Experts of a small language model: a softmax router.
Below are experts of layer 3 (counted from 0) of a mixture-of-experts language model. Rows are named gate (a neuron's input weights, with its number), up (a neuron's input weights, with its number), down (a neuron's output weights, with its number) and show model dimensions 0-127. Each number is 128 + 24 x the weight over its row's rms, rounded and kept within 0 to 255. Numbers have three digits each.
Before each expert's rows: "comes after" lists some tokens at least twice as common just before its tokens as in all text; "comes before" lists some tokens at least twice as common just after its tokens as in all text. This comes from a sample of Wikipedia text that the model never trained on. Tokens count by the router's weight.

# expert 24
comes after: "\n", "\n\n", "|", " ", ".", ")"
comes before: "\n", "- ", "\n\n", " ", "The ", "In "
gate0:163119139119111149120144149139131154136105131162120168143115143126153121167130122155062123090132163194144098141179133130128110119141104099107153132172128156149138076101097122138079098115119140130098152133099149091121174132126109136133164133134105125168090116112107173117157113158119128133132130100105123151134146156129120099076115068106107082132121148130142135131121140133085134125120
up0:137157120139116120166150117128137145113144106123141140156169117111123124101102092086143132171135103121127129124075152111120152156137155167153129172121112097115114190164136120082151117136134124103130159162133139084097103112144126126104102161161187138115114145143127156136103158099139136140119149118183133126141106115113126089136127179164103136086135116127189100126116141160149108109151
down0:098120105107110135157094158159112140145155155129133158139103098161134131138124125133113120131185105105133107135077115087118174106131068133151096117137110171114107167144091132164120114090147101177112129185084123139155153132176129141150108131123134127166143117136112163129091132119157164149136128112121178119116100122138118106113158130104098091173154125123106155156123138137121129134118
gate1:103110171106138060115108107076077160143122136126114059117154169102122156150119102145133109143131127095119132154104097157140107169102126131160177099121123118124147146155160130157164119142093127133145119149151120124136094171100100131121091131119136083103128167158107165120075105127121128131121112153112145149135107110135140117115152068126150130146145131118144100152121141148111122132145
up1:109132149117146117116144123158120136123119138155126112130119159086129100139096111137079102136132156111090105153173126114144141167134120143125162127159125126127147145103095117098182108146097121144099148124192124117138129161154106134119137135076116075168121133121119149111126157113136113105127180154117113161177135169109114095119122107110084138121144130168198132126099130163137103164126
down1:163136149159132159124183112152130165083139114152149164161109152139127139131106145158133110107121095176117162124117118151145080098118103138089123136138138121144131099141135104146123170095129153171120151123156155126163144132097123146113159149196127135120098133140129078129104162120120146110155147158129132159155132145184141108168100121122121151123192116121116133147102165121152142138145
gate2:123129122150124157154103108123132121168098150102150147163153094155157104151163128120113134086139137097100125095137099158108122157156103156138097142144113110130123113145157116120111157129161119140141138110096085115126146139127113142155160088160111169135111051114095112102128106153107112116083153098153148154129159117110131133117096123180107147166140137139122163096085100119097175121130
up2:120144127119158131138079113144170146082133136134130150097121111143110113154186137100132144148183085150138125139099091116101136150129126144157127154099088127172155108160119130168130120126144116106114101125143108103108109132171130096116099130146103125139154147113132097144138127078132115089192113147154097113142120121145108140129126134135115136209150139093149123117148157171138158141155
down2:089113151175140168093157128094173141110134172125116130123157133112132152201118073132143126123127147109123144149157141085160149103150126133089092099175140127110133141117119144138149161078121124127118128132130105126151146116127115109120109077118132122121148132141110106153103086134121113096152115147135129128099141131099180156138168099101116069114136122116131177110165138119121106153101
gate3:136150122108120131145149100165112118155108140072131135122089137141121122084100146108146163120154156115114096093154171149137140093147114088143122148141136132134124115131123067115123194124146111126125147102131143149174116073134106118117094139134135163145156155105108119128127117113122138136150118148121108097107111124073145092126173119145196110119136174145090153117160133160127123111097
up3:110151171104140106172097128126098109084107160105147120132100102094114080166146119105095085143120127129111109138096114188104114084103129166150156139134139106142107121135100149132119124171162104129150137132114140127091087146110118116104098104130142134166130154128153128147082089163131109144124166121159107113129152134126161143118148159091107110120114096162123105128114112088154113133173
down3:106156117130089140137120130119101151107138114137140171135088118132126127185126160122112124138117134090116142135107147149109091059132081148136154144095132128143124120121086163127103127131158114103188149119083096129113111121158099125144099095115081123133089137172150135113101117126116149129083136133152142114155149184124171130131149155124147133174124145149096161126148123102143114085103

# expert 28
comes after: "| ", "(", ",", "–", "; ", ": "
comes before: ".", "–", ", ", ",", "0", "; "
gate0:154172152171113114164103135133131146140119108129143116136104128134178098100138091131137124073091131129108138131121128101139104113110131090166099159143166139165165127138133124088102141104130088125153159147072132106114155146115169104104125157100107143113113145129108120121131167123149156116152146110139161098140133159116125139100158155118127122166167163153096142112078144164132099178122
up0:127069091132169125143167126121093132143097120147175176125147081124074122142156163139150111098149166097139114141187097112165128161114125114096167109120104145100146172133118172089116158130131145115096101165169130081132151156126141141131141144150143137117126128130124128092136084103151120128099125145157103166125127118113145141129120119163124121123114128132152148135093111120104104101129
down0:176115131172117167148144117148180149108145129152139103156121150106110132138075117129148157072114078117123140121151156099099163145102112111137100138142122144108115133138156137113152137193104113142109161130084120154122138121141087151104159149074116144134133149080143125114109133140143122113166088158180123107146159139141109171109141133104134147156109130130105129106101095136127149147107
gate1:159155123124141125119140134183086119187117171121108131183108181129126117102170135162112143128101105119117157131090137100125129168106148150102149142094106140159136140155141132114100143165161109101142161108099129138146124152100131107111147125098167124093146120166084116127105113138113164111132152111127116143095120137136119096132147141110140112090119103140062169118111099115127093094133
up1:106117141121058101057095106116124132182129145139128141138132140153148135120121134163114159141125117130138157153106092154133107179115158179121120120139134175100147122126116113122122160137103132120123131099156074088144150139129166121107153142130105104115135088146132166109107122122109118135152088186138132080116149140171130148146109121155087121127141134116148118153103130125139104150073
down1:176135109157140168093100128190105164109143153132135078108101133145146107111103135132143103154155156138115124118138135094142129129146118154127122130117120156151134140115156114125095101108129109160097113084100122120125102159121158160149128106116146179125071112155097156162168167157145148133101176071140081129133132144121110100114127113095134166090160123116140138119128152151136125141110
gate2:096146159109127114137133192175112127123139103125137120140122121106119126167153098149141163112139149146106119134096164132144090131162114127133115189076177126134142100127133178130148127109130128115169157100107088138076129164126144137150114112092137159137119114120139153149138120143095104091183097104099141154132129137117152112077131130140162131084102133169138125104105141163136110123109
up2:121144058123117158121095110217130112145128151119138161113130120139148126129121129115130080143145127096125138121108106088186171153115151102175129082103151108118108127134144145148131112124126089118146151135129120187119136112113120100124127157131119126140134076142136111161131129189132119119146125106123066151128111088119151162147135131107119159113141113119116162164150138151155138146133
down2:108104132138098130094070138098158155122171099103117126101132121129116132129111169154115153115138123161107065081095167118085119144118136182118114084142132113160167128113132134117142122119155126121119096108137156087106155168116092148115160135142100124117063117118120153116116104084145102157106108138114137143112114135130110144099132152175109135120097135176144113130101162113134117110125
gate3:200175119170087127136163101125126120137135132115145140138132113118133096077103176090111117099147138146145149144122093109156092125173115124105125150106116121127148139132138115096124146141153076135149138149106100156110098150114157152137130119079114149173125165141117131084154166093124161100138125152122150108133167121172124135108148120131154118161162113161126175120105136119136115098148
up3:134102158096192130129131149112131112153134103147092122158155148138070163161126123148138122156100101130119101119116153162176115086118143123124138121158131103136117105111128111139143079132157132146149101115155152147160167124163091131156112172141122129094145118142149148161113109189132126149079121122130080122108084150103105136113127112097125133125111096152121095103134122157110176107116
down3:137101084119097093140109126126122100122100150128126100108134119129155139065111091096135140100094175146143168156129109110117129112096146130135108103134159086087145145108146115142144145110110111131116186155121058159131129129087168147114141152108098116124079118091127087107094166089111149139145133134090125135125138161109152116143091145112153116115115157125115107130140142104124131098159

# expert 14
comes after: "| ", ".", "\n", "–", "0 ", "0"
comes before: "| ", "|", "(", "/ ", "0 ", "• "
gate0:099143126095070126176154120168084120122148104141108143135130139120084142125105091169149067135121104142114147126108138129132117150119126134146172128107142172101138083121086183124142117111140084153119141128173086155109080119133114108120113097148140160139134121149167150157152140153110126113155113129160149135111143145138134098151121124137139139121134145141063125144120128090134096174130
up0:138159097145115155118088140142109087115158154112102129172147096137121099101118142136132124134127106117152181116145137109126096111108139176150143145119108106129109119108088101102166173150160154114130116101101181168100100118086129155101101112093119163136122127126101145177146167153157112098100153114150097141130112128111085114110107130155140090125116144141156138093135151176130108133110
down0:120096169170093187142122148093163141130125131124142127120129117134127140163152140128144139081131109150149107077131067099109141130068139143143106148109122133112098114140131075149113112113180101153137133133146077132154113143129133147116156135133141139140128141103104197148139156129131121128137095134136096152090128120133149160150158124124122151110103136156133112132115104137121116058174
gate1:112112118116157178141164149121146096136105186148171148143134135123131076119151089116144124129138123119163139080097120107158118138118128110101131156155127119158140101162154106096103136146132106116113161186112177120122118120116120131133127120157097137087091097124161141117134167121125090103142152181120139145126141119127132163081143178133122119146137132094085125148151118134077119105162
up1:120139111132156158131123127107116130132119142141120135177131127108086151134114132163115117142195131148167122129141096127092126138181120119126130107193158097117204098148139157100137150131138092125116133098141101136102140144118091110096148128134138134101108103119067124142150147138107123105161112142135117121153154161142155136127113123140167127134164140144111122100188070152090125124155
down1:116086170098154119127147114104140173116149091111115117107134127070146109140161159103157122099147117072107139128095151169129125118119090130125101098122106109172086094123133104147138123176095198139127124111121089118113152128136122123106084106128147146147152124172125121118126141118156118136162157147153103120135105106141105125116111165109104109093143147142121071143126128176140133114133
gate2:127128103119137113119203120166127090125126115113149186127150145114092160142144160098147094135138114131113149144154136104099178137139115146148135125132125143130135167141139183078111150143136135116134145115146080112153094166092111150096092077141126139130124105147158169112113099162134091125104138114153107162130123124172125106104103144147102140109117148126135138155158076108099110134116
up2:112124137094133114142117127116106189132133130155103118141091179129127129138117105102112147167126146089125137124113099134182129112079157142152157144111147122124113123110132136146091104115092160140114143118134145203130123124146093113125161166088101136120126133131184098105099128099119162157111109142129126095164131134123105145121095131164100074143130126142138146144078150175111156098112
down2:126120113098151140112084080121135146131119129110095128133126109122082165135082138077119135139133173122153139114152138138114127147100130124125150111125171098146132092103129152129140127087158134127157135119145171095149089148074124086091087108090142123116119196125135184124127114158141108108126117146129157115124105139168081128113115113118162154122107153132100102086170130144133123150109
gate3:137086132113132124101135146155133160131122087111068151126135160140128093123129145104107106124103111128088136113128133123200144070167151095144124152122144127110135073093140143104107106110095154154134172099115158133150160146119136141136142169155110155155136078125120150140134170157150132127134104105102109135147129099104096128150091102120095054131120093109127140120116134128140124125124
up3:074104170104102079156112169118112137144153127117136130178131102114156111144142126138121108147100074096125145150146112118152128106167140096135126156107108184099133109137129121127135133119057149107130138137141176127150129138095113152118127162151138123125103075133106140154124119154131144139167110155101086139086143094102144170135097153119107112136138135153161121129159161138110102147154
down3:100116150139135095177173134100114145080148113094113136150134116088157127126158140101105149141142092091135153095110169117164144112174130105130122115105119110121088144149069129136132104147132138118114121070125116119125124115122146146111095132101126097134108168110114126101127147165118121155086144110128091132124134091125142118110101082141094102151146130085099065144091120140131142095149

# expert 18
comes after: "\n", "\n\n", "|", "- ", "==", " "
comes before: "- ", "\n", "| ", ": ", " ", "=="
gate0:159115138163087126111169128121126114120091126169158102127163132145160134142117124100127127146169134147125148133143118148192070173105134131127175115138123155147086087129173094085134143142154116136124169109140170092147112119147102117150137127152167124102129143111132129140152154154121119144098146124119121096125133081112120146148127127147062138105130126121088108110113108107154072124123
up0:199111123098119120131130132137145100149099077136119129128108115137131178131110102147096150132121158152166142145167089132146123156139149166143150110115135126124104068131167154061150186131180109115160123139134119125129120106142177138122113137176172130106098121105147095145110112102109116125119124144110107101117122138114134091144133123147114136120139113161099156131106127110145084168133
down0:184104132165127117100129134130169147072128147136123150133102142060126131126105164099145126123114135140083137121114140143096116156125104139125104163117146099131092138095137111130118116162088104162108150104144168158153142142137099135140141129121157147078133170127145101127157175156100066071126132139132160140135115125144109155112130118108129133143097129134146101119167109082121133126171
gate1:114117103126102164113095140132124130111127127165133121173167135099076079106154088074138136116146137149150094112115154147132145131184117117131142145124171163111094123138120117094138105146148113148089119136125088115127156058123146140106125132188124127123155068133085158141151149140104102132124124136148121127149122156156137095133102128086092110143115133131137101133158098136112098146120
up1:107109181134169131120116074131132116092126079150121149145146161135094149083170085149114116087148121133133116142167127114067167153070173156140155142131133140107122136122125153126110119151123142083119159144119154132138125067134153099094129124087136123129163111122112129131140121165143132137096118100144142085109123133107115135135142129130127160148097073105148136113142114149149103142109
down1:119130135161126106136098125104122121134128169134159099136099097113120133143111103135065126105112094116123180113156119108148112113132126178161099127095135134136147135117136117110106112158081140108143126098140181136089161121078128128166135106132162131132102145129105089153114091154148091142132159095104122158097159104142147159150155099132100145104134094142117148160079093116115097122167
gate2:129126128117104137064175159113103116130109134131093131163149077114133113128154133157142108156093132130118143126131107158156185125139095126140097133065114116137174086134158109111146136147135154106125127102157102148188160146121156136092149148108102139135153097118129106130122139178124106111165122101115129149141176135120098133155113157136112156097146128106102157085154124112145150124157
up2:105121127093127165107117111147116127130163138091104144121144135183144140083089101118121114137161151119135178161133140122114104144105147096147168139136094127163109065140126148076138129137149081133165116093153134120158119100145144134190133119102097116112116113105070118131122134088171124140095128144149168122120127160154125125135146101110120148158138165119134104100137133105100111156149
down2:138136164142121105132174109094092133145123140161133095165156090143120108125127148154157140153121143125163148095132073097138155119134113127118153135081119131107139119157152134156162143117105170171102127152164111122117144172134132174143176126147121117131169145132111146147071128178081128108118150151112157160109116143123131119174175140139142145144093142117123155110161134132136151103161
gate3:181132139152087145105131138165113161219068116160110138116108099132136108143087124176126108150144137093138119163158113140172137110121105124127151130107133105138096143104135142142124136111123142146129153138105151116113148124096102105124123168147145109151138146122116137150144127116118140116160142093138103103133090144110158148125128122163079113107119148145089173182143169103155143127114
up3:197110122142133141063151121135120126211122122138137134084098124090180136140097165104146119136120107120132120150137136120162130156119089102119135109105140090153116141130136120090119135123116103100098170101121123108166142129124129135121145151110153096099143139085137113135157122105097123177106145133104124119134126115153111118157132168107111130149147117181074127125172121144106136135095
down3:117142156145119084138103161134137103132070165164103155115146149138146140082130121111160168112119138106113136121160087123076154099141097129109138162104060125132098159128090092131131153139105140140124119115117133106162146146106136072119109122120144143107135100106132114106112123132115092129156112154127141133109100117134117147137111111082122162126123119094165164097165120128184175103133

# expert 29
comes after: "\n", " ", "0 ", ") ", "1 ", "2 "
comes before: " ", "\n", "0 ", "1", "2", "1 "
gate0:131128131117095145089162171115101134129094102128088137138178115085161107142118117139114091154180146124094150156139132113150149144152143132151122107133110151110125097160142112087116121106143167097122148080111068105172137118136166129148148140091139198151107124125110097110150142167151113154092114154138164141147119139159122114098133138151121126135107138135155147133137128085123158131101
up0:143113123135175154138154110136103139145109103093136128104158164180111119159119103149118118136096101150114167094135125081131111136099175124093126164112128125125125167113120167113144159135117113132182114131125126144128112093139098097140109167136112080132105132113141140157113088137163119127072139144110153109109111118130172122102111151117070157097103089104102133130139122102102092168135
down0:140123118155118156107133128141132100147123128128110133155131107115159096111164121115127145075120157095087123163144154137125150092122125150134098117075073090122141112124109114149157142113135126136152123164127160138138113141114113110129114116159100091133146139148162115117138122125096119126141130145034121092155160112129165101135122172124073119088110065094106149118144131126082134139146
gate1:137116131101145144135114134158114098089118117130141136181114105140130129162100100144157143143086162145180135093114121125159132133143152126180121148108126152092188154101081102103150125156120132117136137173103106132123161092110150162162123098169120117129146125128150138153134107169103116124087121104139069104117152162110112128103135134101170127113128099121119142154164156097125171136123
up1:163136124146080124096116140107086147098088075114113089065136097133120106140172138116124158151143150105136103118160106096165126131125099129135138131158123133136151114094126116140139138149090154130113147108150161117086116130086162110127103131121154088128151132133101127136121146120072175091176153129083095089131118091130140116110132126141158111109116105130155100138077145135138142130133
down1:107162142116151120108149144136110118141098123086150118126125155111192122141149123171124138155125113142085150167078133113171084156099136112128133086110185147120124169143154135123143130136146114147111120135153105116065117084141123138115127119097157130098121110113111133127132149153147105116156101130130156145067156120114167150124122155149103153094174137124129149146108128143099104104075
gate2:091107183122125077135185116115158081114130086106157122115148147139149151127128128097128131127141076132108112095124143084094145089129098137100127133105153131142106107117127129092131103141127118128163156148156153125132137150161076162175116137148169114107174098120128110130099153119148077142130127147127136137150158138179155142133123134125092127140177115111141162112130129155150115125165
up2:111136136140102119178170147115144135114138136134122117131133136096110141156119159113122139137179125132135113135122141121136141113173109178109142122165098133096110160163127119116170134095084110132076119140139132095165131118164151145148124161192171151112112088126153103139151137100122125152153149169153085098187124142107146162138110100117099095154138141143132149076135165132137138140116
down2:121151141171128064140138100149149135157101157119126120140131125145139153144107130111140153098137094155131104092116128121097123163099096116107116140106103133112091137142124116102167138143131102082115150143141094138135106137168142086164124117152166119129125167114162123176089106122157150151099109123136156182088164108178110123129182137123092107138108151101150134101138171122126093129128
gate3:169124090116189131156163131114093098133142122106148142104105186135132104137117082112146098137117125134104141112115089135111145196144127132137120141130193174113123127125137163159138099129158125122124128127094116142154131091133126101112108148113103133135087145129143096111109110121152137124096147164128148162121133146146150109144167125104112124058123107137102182093135144120127086156121
up3:120135174147077173109139117129170138119111118122114110144167098121145150148129178138148137147165128111162153177112157165118119079124124132111125126110053072121154110132166131136127122087094128186147107085165159160115133173110141116155126113155132157126128116108106155122161112124110142143145112133150116115133141102134133103136112100147166153132125121097142107145100128135101157112135
down3:129152137117089174135122120144107128169138126148126117141153123170091085113148120130143116149107137128110061159128101164140130126081101161162176145168133149106127118169131125145097106133127153177131136122149130128131159185082125114131153121077110104083138165118076165139154115144117104108120096134118138161092140140134149099133138120149145137114148160083126155145121131098133140111120

# expert 40
comes after: "| ", "201", "–", ".", "200", "202"
comes before: "| ", "|", "–", "(", ")", "201"
gate0:144141125134131124137157173122088163161088084173116130119102108119153108154120116093160155134105158151143153117144096155155135105107096128121110106141152080132110161136145129143095149155146154158146105148100167124094127129137122167157088123147131133102139129121127130123084119079101123124165131138145100101130100094160131106115145138087156126140106072118108146134146147169193137129138
up0:106116122117156092104106122144182128093153145129159105095128167131123115108114135122119164153145122094141087124130118139137090105126109165113148118138139128152178102166089094124162092093100110104074127140158140150126078124168150086141092113114146124140107150148108117151151163110128116165108096133135145121122123154120103123142098179122134148155178143115109114122084136144079117116125
down0:128105124117129166115143120194120090136169101137123146115107110102121136113130135093082112108106115119110117127121142141120098132094134108115115102176145144149086155140110151139123138139138162124114094145124140141122097141124089094140050078179161128172120137106144138162113124118114151097123120099112147110150090144114121136085133155124140092119142154159083121128146118192148136154144
gate1:140159147109134123135117152149133159130125157176140102139155147078121097157146157140100124163119114128100106179114161114187135194092079139152097156075122138142102120101126164145116127097077125157138146073144138122125100116118145141101109119135126135143128128142135137116122114159088137165164123129106146160132139132137105104112094155132154132146162121096132155091139148158104121136152
up1:135135100131134167120110114143139130085102157122124168125133143138114164174178134107148136129162121119110100144091128076113169112147110133130128118123090139114160118129150155080170127126071097130132133117173167111138180111157098096085133155137149117150125115128110129138092117116147144147139141146202114125129137110172155130083128110170129156121148163124145145131135136117111124122173
down1:099119125132092079100111131108167138101144139133128146156179185164071152151143136150140139122131128123128101089069142115155150134135169160117136112088093138086132130117127123122156092131133110121120113158151156141102154125101139145115138100136099081148153157109136150156109106124132128158155126129095109195120155126181104131125145125109101155154148158124152133139109134132141154152159
gate2:189140096113127096140110151145083128168134106124117126108094181125071118101087140161148142107109146177114121134106157180146133138155141145139165127143133156098168107084133123120157167132136133146183144117130160121119164104123104118105151120103150120119138158131134159146134158116134123124117130102091138126154124175166124120144160110121161091144147085111153134147135132134139136174142
up2:140135108131129133171128114181159111125142131073119129158085149142141135125120070111082135127133138149146133135115155178080131107152104162164152164135105127148159099103076100156136162134116136122128129122106142123110134069118103137094120147146097119150158116107125130136106154137117121100124175114111125127172125120130143115125133130151089092109214142123147139124156128124121097158124
down2:144119112120116147133098151179191130119158142126148122121123137125093142137103114125162152122105114123158105116110098174146119124153117112102171176165116113082160174152109105116145147126156145140119124127115086151141155111148145120103148119090170115098126109156107157111124142128091136126162146145124116127166158137113118162135131097112126134147121087067107148150117106085091121081167
gate3:173139148129143121099116121126125148084142107116127136122105127082127107094115136103107145100152141124133131122167115113126118115126147121126102170131113136130105160143118111107103171127087128171159138110139206151112102131181148148143091123153138115119126136125121165126123080102103132134132154133146142085195145115104090119112109128128119097080136145108100154072093112165126117079141
up3:151111095093127112132169158105157125142154075114112124140144125103154120106175114132091138082110133147164120162146124076100141098163070106063134149125127124135118159135086118145116127136077136105148132115116114146137120142135097064122120148136124110142123123121133130126126120117077133166112141168114156156142143102155117131123150086140178133133099116120161134108134105165090145114121
down3:103132105122091088116154096111124093122119128100127131153123171119123129122146126144110138135118140158154153163164116130160124137144097118104108103129113166093125183163114124147120108127140126136124096130118105167132171140129094115075086101080082098125103130106129087148153112128105129120105118107135119108107106136118154069111130095122159132128108111135174191098136126164086148116088

# expert 43
comes after: "| ", ") ", " ", "–", "0 ", "."
comes before: "| ", "|", " ", "(", "0 ", "1"
gate0:131098120148149134114125138134164111123133143168094140106127096147153111143186171126114142125129166098142107170093148117173118187099116121123107111156130174158118139162127155185141142112126159105158147126069184096159103135137126160145131130143123115109127127135146129150153104133131157110102106135129131109118129107118165138144137136125140145149135095094061111146120091123090125123086
up0:103142190128141082152156141174131108120115121115181169166091126082166148116129155174149100136129085100150159118102142102131125125124132146113134108128100124163111117167099128144142123082113095101086102154122160132093136126137139113111157079133147155153113153093091165108121123115128113152164131156140142144113153134140136160132123141109135145086091122135118157145139104128124099113094
down0:152095129112154123134125128137138159110135129132153142123130135148137110162119126131110152177169117085121152121077130106104121140110061137150146153102111123139145090156158147167124148103090091087135154128092127070137112135127148099142108146105132139135126155075118113162111137082148163171094095149159137160123133106131138111148167132138123111130104100104107130094119174136101117177132
gate1:072157107131125149104134104130147132127099136144119162165095111151114115130176145128115159106098116145106145139114097093111167157112142131108108141101160126137133135161119122123102098160178144149128172160123147124175145123119161127126112134112136092093121096127144125084120144155132128088082126155150159111162126084132128096157159113166120127115126117104096086177114120145166128073134
up1:127125137102127144129136092084162158131082143116162134124131158141104132124135128110121085093136122130143158139149088158106133129166117097143110135163147125141133107099115144125112137132101145084105096083083150153107087108125113135098157171148108134078108122090173123129115123138096112092149156143161100128187120131142099110158112088083128152118173124152124103107130164116134151113158
down1:108135135122138134161135120140059135135123161157140158164136145147096164120142100126141196115113128110128104138138074157053143116113160164132110135142156140088155129140119099133149097121124128117090115117156144129143160148125142111154102124152143153079135096158122107082115145121094107163122135103097116131160156091128157150085113159115131155153164153118145130132119124152112107156127
gate2:106134143110196114132157114123125114117133120140086161137174106117116142107132106103113116133128120109125139139085153145167107108210129078108129119114170101111136134128074099156127149093129147140108108140172179147102094131107126132137103143130129126095131124124131127070156143194120160138126162079118126086121148141128124108124145116130132139123134126083100131133092123109108130132102
up2:152133120110130149130136145133120144162132121112143133135119131122137163173149109137086138095110101119116139097111130102089077132091116130133092120143144155103126132147089153116139145129120118158167152117097106116126129112128086127126167157130184178106140150162131129163112109103158132120116127126198130132146161116170095180175125136118108115113124161103081110138197115158143110111142
down2:110089166105087128094095148120156141113134152130112126158190113131136133165128112121135113126154133145119141119168140151135105137092079147137133147128106151149185169153115111120172072119122093167112113126144095120116168125133132150148175109161169153113104122131125121120148122149153093113126141131151167166111143146158124112125149159107120121114100119129132140084100092125145128152190
gate3:078180128137103166147102120103131129129121100115104105142154093112110125119146110122100108150113110130122131119120107116162070153137117142148146142193141117154100133156156120131124149156141134100151135134092151101115127131197126102138138156095127130146147102141133137111163140168125142151111143095089106147143171132135085138161172139092184148089097096108105096146101132142152126134139
up3:157164098119144133160134164144121139168090121090136142153129111133144099148114142145112120115102136142093151127138095140129120120122066114128131146079119145171138112155163139119155157113159162157112086164103131114187129080131084110117121159152116120152074141116132104131154131110103150158087105099146160141119143093145136110105126152124171148100152129121149130177158109131142132164117
down3:138099121157121116096138165140124113181086121126129141083140127121117118109085121169102113081139105119142164130122164160143076132128104131146099140119127123121106120182124109116171139123168103151129090112155080158144139127174117143121099120119187120147115115150141170125163101123100194166111135137123155110111130168159123115127133137143133127138159162146135154130089125126124099103104

# expert 13
comes after: "\n", "|", ".", "\n\n", ")", "=="
comes before: "- ", "The ", "| ", "In ", "==", "He "
gate0:101115131116127143115129119089124128162070175212158115136091129114128130125146109135148151165166133168149156083112124160102143147135163176130103166142131136156124108147171133113104139150156106122107121152130180129101120125140150142125140106118143137089140123104123125126186114110132135074171121115168147117147168131115105135147112129140091117116132122116117116163123133143156122177147
up0:160114121139139164174165128124132113141111115174125122168091139091094071128102112134111129167148157187133110144137121154119125126143147154127091176133164127109108129163189153128117113149119133108073134144147128110087135120123122150141166132161122138111135160110112137095116143143146098120146130110125119123176150085146125123141110099137111126081127123129108145124166126126128179189126
down0:162130097157173126106101174120114116163134142142100107184136096140135095086091155173119111126109159133165133162106116145126108152133119195134116091147113138107127168092128146081154121124142128146096120140124134125126114110110132109157135119148095138082140180071130135130095158125095113149140135123091124171132129131140150129093114124096108112104074105140107128099135145119135103127124
gate1:098121118133093124126111109121086158138096098100133112134161151104107089130109066143104161114129086128080143100084071116107136122141125126171145154126139126091141106138157149092123093155153157090138110113125116131131115135117094105145153127138141120134110144181137177085115084117159160135126106087153138134143130122119098091160145112114134140146149111128140094170119150131126121126179
up1:147128125121150151130138157125166128129154150136125169119097165119141168142141181104139102124114143075139143151171165102120110153124130124139125123099102095167151153137108064170124125088086120163136156152162160095148145152124156109140141149113130132117139114114127108166130151122159106143115153155100096109124095135146144159091123082150135152121123134109072148114099127147101133119079
down1:098170094154090145126134122154123176176132119144150122120155124130112109134119106163150118123167092131137154146121126132145142108143123089178078135144191147128109151132125168120145109119130092132148167107133125133144100145107154094186137118117133125146103137164099125143117105150155137120134138068120132123145126156148124133132102120129162118106098109135119162143087150185137092066139
gate2:161133136150077114108122176146105202173111124129138156127118105165171141145081138137102165117139143134071137123150127100169121167115108131179111129113127119138134141096145120129124167121126125113075128138128163146122127097143127185153146156161136118152131101108110126075121113134155110125144111111166151111157134143126132154095132126137191121096106138097131137155139139108122130130122
up2:108134146117158135140114127103134093135108120132108123117142117148171152110173142088141148126146082122172113112140179165130108049092136152096128153130157124130129104126084149101138106178121133149161056133137171129123144101107110113097107135142135157126134111110137143191144119160113138113162161090129111139153109112113109134110118155114117142157101122130103126101160118115121103105096
down2:112153119098117131093119101145149123148159121115122139127104151137134144147155149089132121099153140157098127167080155112126115118141117165094152150113136129141135106163098130097102125134157130123120100141086102135115101118134073157122111123155104174162112107104179121158095127119138120099116121160089156115131119164181132098123095136085091123171128157144126130171082132139143143089174
gate3:161139137142124156112140119121102139172113139130136148106113101127144122142132163144124119113096094151153176124158107176171121096146103150166102146071069082151140111171144146128069153156145155143113151145134102118123127151128169108152162129116180131168145104107144133132119119112117123145112089121105194130124140107155129139113121159133118114178165106098138141121121120117111129135142
up3:094158143136154156127143138096128133160125117131146127151141094107134142142136138153152130142153074101104196179100115115118121125121116139138103135137146127140146147145139153135085123156075116161096112142129097133126121137145140124125113135118165136112099133176114140142110085151151155188108185145158161151110103115119125193124140186133148161167093154127117152137109106110125132144146
down3:135125123087109147146118143130140101128125148129107108116141143114148101150117101160176190103149161121127099089165132121167143077136106131104114144145133122123120125117130115126160161078167150115126091127137125124105123109097120150120141101168088101110118132116133146129136108125138097062147128135121138119111169109150120110139150128117140144133117138106189179114210137157151177120110